config = dict(
    n_experts=12,
    hidden_act='geglu',
    router_score='softmax',
    init_std_router=0.0325,
    lr_router=0.000858,
    vocab_size=8192,
    tie_word_embeddings=True,
    optimizer='soap_variant',
    learning_rate=0.00262,
    max_grad_norm=2.0,
    batch_tokens=131072,
    max_seq_len=1024,
    train_tokens=427800000,
    max_steps=3264,
)
Below are experts of layer 6 (counted from 0) of a mixture-of-experts language model. Rows are named router (the router's row for the expert), down (a neuron's output weights, with its number) and show model dimensions 128-255. Each number is 128 + 24 x the weight over its row's rms, rounded and kept within 0 to 255. Numbers have three digits each.
After each expert's rows: "comes before" lists some tokens at least twice as common just after its tokens as in all text. This comes from a sample of Wikipedia text that the model never trained on. Tokens count by the router's weight.

# expert 10
router:166130128149141118163083085133097113115154135099112169145161091143139096154113137121121112145153130156109110131188136124141131093132134138098119110150173113105115132123106109134133114140162137120165126144141118121120108116152109118117158125107099162104114115132113123149149139119147090140130130083125118117118190153138136137135145104135174163144134078102117112112116114093148157170101
down0:124128128117162168087099126123115082146124170115122135104117146089123158099115121106157138135109174189133088124140119145139144148114109151130106048143161117124119121116163131134115160141137134070136168122081146204142106138121120114153119081150142123098158113096103093099123148138144122150096126089161119163142129100130099141173148090126142130142127130116142117093095132142143116144124
down1:116143125136132123147106122123109133154166087121166102135105136135118162132124132119136086138150117110138142111129108173078109076150055167151124138110118202087123115089083087129148107096122088161174110114091122140121163077153148176114133115147145146151114163145153137083116114140100120133125099150130106097092087129149107117121116101156135121103133146129091153106119112122121137175137
comes before: " the", " a", " he", " his", " The", " it"

# expert 5
router:118076110109100121113121137112120126089091097107117127136146137103130092128168128157170149073182084172146121153151122099160090116133160136116163089175075156112146113154117129172112157099087097118122158122160110140116186143177106160129157115116106130131090134103110132135116113083097152109113122128091169115142120146143105156143132177125103133159107120155116113121133143082121140158159
down0:083132138180172123107119123143135144105165077161130101089123063161140122151130115145122142139084122154159125140093123119117102134158123172129082114129099128126092086140134130112062163115157141149094127111127133136123108112123081158120132144109119120145136138143097112099118117153133141123092125143124132165157148123089145143100117183130120119153156109156165137185161143108144158113142
down1:105096120148147105112082136132139136131108143105155159157122124124144122122065100130162153126109121132118152120106109123127132130109137156113178126065140119156146147118101149149143159132155095118174105124125142141084131145123161091110140126142120142100142103128128163164131138104130081116115147154136085121128115110211131143113114133125087121163190201153167117131145168143150141107163
comes before: " the", " by", " to", " in", " a", " as"

# expert 9
router:108115138117134149147158161158108132150131122150121134130114148124092124094141135119126124131138167151109124100084100148115106122166150101156138177111141135162079161107156116093118134117126098171117150123086108147152131138087088130087134113130126163152138124171136104147115171133159165128135122138124141142094073100107154111117116172152124141139173110139145125130115143141124100101128
down0:138184086152100071138148101105102101102114135125117143122062136135130121107148115120118087119120137106121136120155112126111156175125106162130177127145105133101173100099137145130144111076104121123143108115148135135105084119133123147152108160111112111105157084108131137118124096111118169123159185167127101116110124090105081125105099149103144093130162167092138118132120153100119103070100
down1:141144168104103132106176158192120151136120177144129157113148137137147132137137159109119133163131151147149111127134129129163085117159150136148089132130146142129136136137119122136171124140127101142130128103118144142156109185138155129090144114114118103082143131127143092142161131152189092112149144100118172160154115111167148088117071101108148099120128159143085135107111121134143149124094
comes before: "=", "\n", "s", "\n\n", ":", "on"

# expert 11
router:124139145155170137121131144145122141170094127169154115108111100152100171164120134131116140141120142117114125102132174169142132099136086153087112111163096111182108132106135115101136134130166163164130123156081079124134098154108106097150087160155116109128111101133142072156134106153115124123103146120109127109108118120111101152135134139079159108142149151094105149111134126128141131147127
down0:119100108156097087127139104129133125142155134141165114089144104175153178106160093127130152136133160160129123114150141114123130136109141124118119150156152119143116131146127118143145062111103151096150116094129124107126140089119110150149166105170142157132107168095130051103099082124172117114142159127117158119110151195097100121126128126116153111115094131130140161120135077152138161104079
down1:144125124136097177117115088153163114106123119134122113110089112158112117078131172084131126130132182103139089115115127156128121158147149095123077160117139156112136079127124119133107077110121135131173099131141115146132074153076156168138105084126149090143088117136099128100139143152114148100155157125146087084125136081139131125157108162114130122104115119165123149102118109168110147096145
comes before: " |", ",", "|", "–", ")", "."

# expert 2
router:132109112137088129161127121106119116076129116109126111075114113063156149166132102144120149110117080081144132105140174126158126087090100105110121160139116130113106127094181152123119099172130160100090164082134118160120092140132075101139104143123135113126136167120130161096131092092113138138160132115109120159094110084103126139125124130135120064148104117113134102127110097139157106101093
down0:128109117142140137141127163118128103081143143168171144165132186133124174126137147128154163126110140120162104149080098133102123131135125131108119137120074108151148119151164148157149150136109132071128197100126154130171133140080131157100096131131127156131106161109099130135134122121105130103138128121124127075120114098139126145122129106157135108092149102114129114136152150096129146127110
down1:125130152139131099146119134143145147095129116154131097111089095128117105116138149135150129142135144113133127172106147148105118166128131098118103139127121118110128099113117085109136120126118111138103129173104155115132087111132115143167072129108111159148102126108102101115176155124119133132146140071166106172147153076147134147120174169120120116127121086111157158148103132128124118132128
comes before: "|", "-", "0", "%", "1", "3"

# expert 1
router:052112162134106126130121117090145123155112113113117145104164148116154161145116145117137139136153137100124147130128110096141175111150130108174137136088139149131138114142160136133129136133121129147162095115117126072126163160135131140106099154107116143100113082139121126126152139149144116105120177141179150156159127127101128132092109170077122109118126147123096127145132137147114167137181
down0:092090142113131131107098170099113120135114158158141126139141103119149103164134133104104151135129091099109087116109108083115126085135145115126107124152135111094138126152134160158109083163163163165132128109100156118105135122085102114132134119113118090102131145158166152134140142114142094159122095100152130125137129106155138124120160152156086135118147141094145147132127098108138154139130
down1:123151090130132135113190109153136132134186102149097110139142145119163079129109117168084137090148091162157131120117094111125105116134158139084104131108114135137095061122130104136109121113083145156112148109123112140147111081090155128085138148112099110114101122114161119123130122135117159147080106161146134120110143111146158119109112124161129124153113115092079113133133123100117125136121
comes before: " of", " in", " was", " a", " is", " to"

# expert 0
router:125130092104113128074147092150126103082144146136124133163154124126109153141154147093179125153103150151136124135104136128162139132158117166142128134136146101109106111124137179104093146111157074103126135119108148107099149109130149141123147094103153104124113160120118154114126134162111110129162097150142111182137137105165146107130112101110124125108145161132084155150066119117110108090148
down0:102135083122136090158113121104134114199110136150116167093136139149095119094136130100117155107115118099151126129146128159184141113167133114128127159120070112108147147125142132148126145092123180142152127095107118100128129141133156114117130150158118124150094163110138123104137096115149172162125114089157118103135126111133144115116108116154139123144131135105102108098133144106095121172112
down1:164135162138138123157104128125107144131129110139143127121101110106105084127100145114133125135128148151178121126112074111114129125146125125113091115088154115143149097150128098117107139154110156117129143126109132116158095089162149131133136158131097144147132118107081079118167121123135175121121140107128131097133167075092138097099112132103113107176107104156140117157129125146137149148161
comes before: "-", "\n\n", "s", " of", " The", "ing"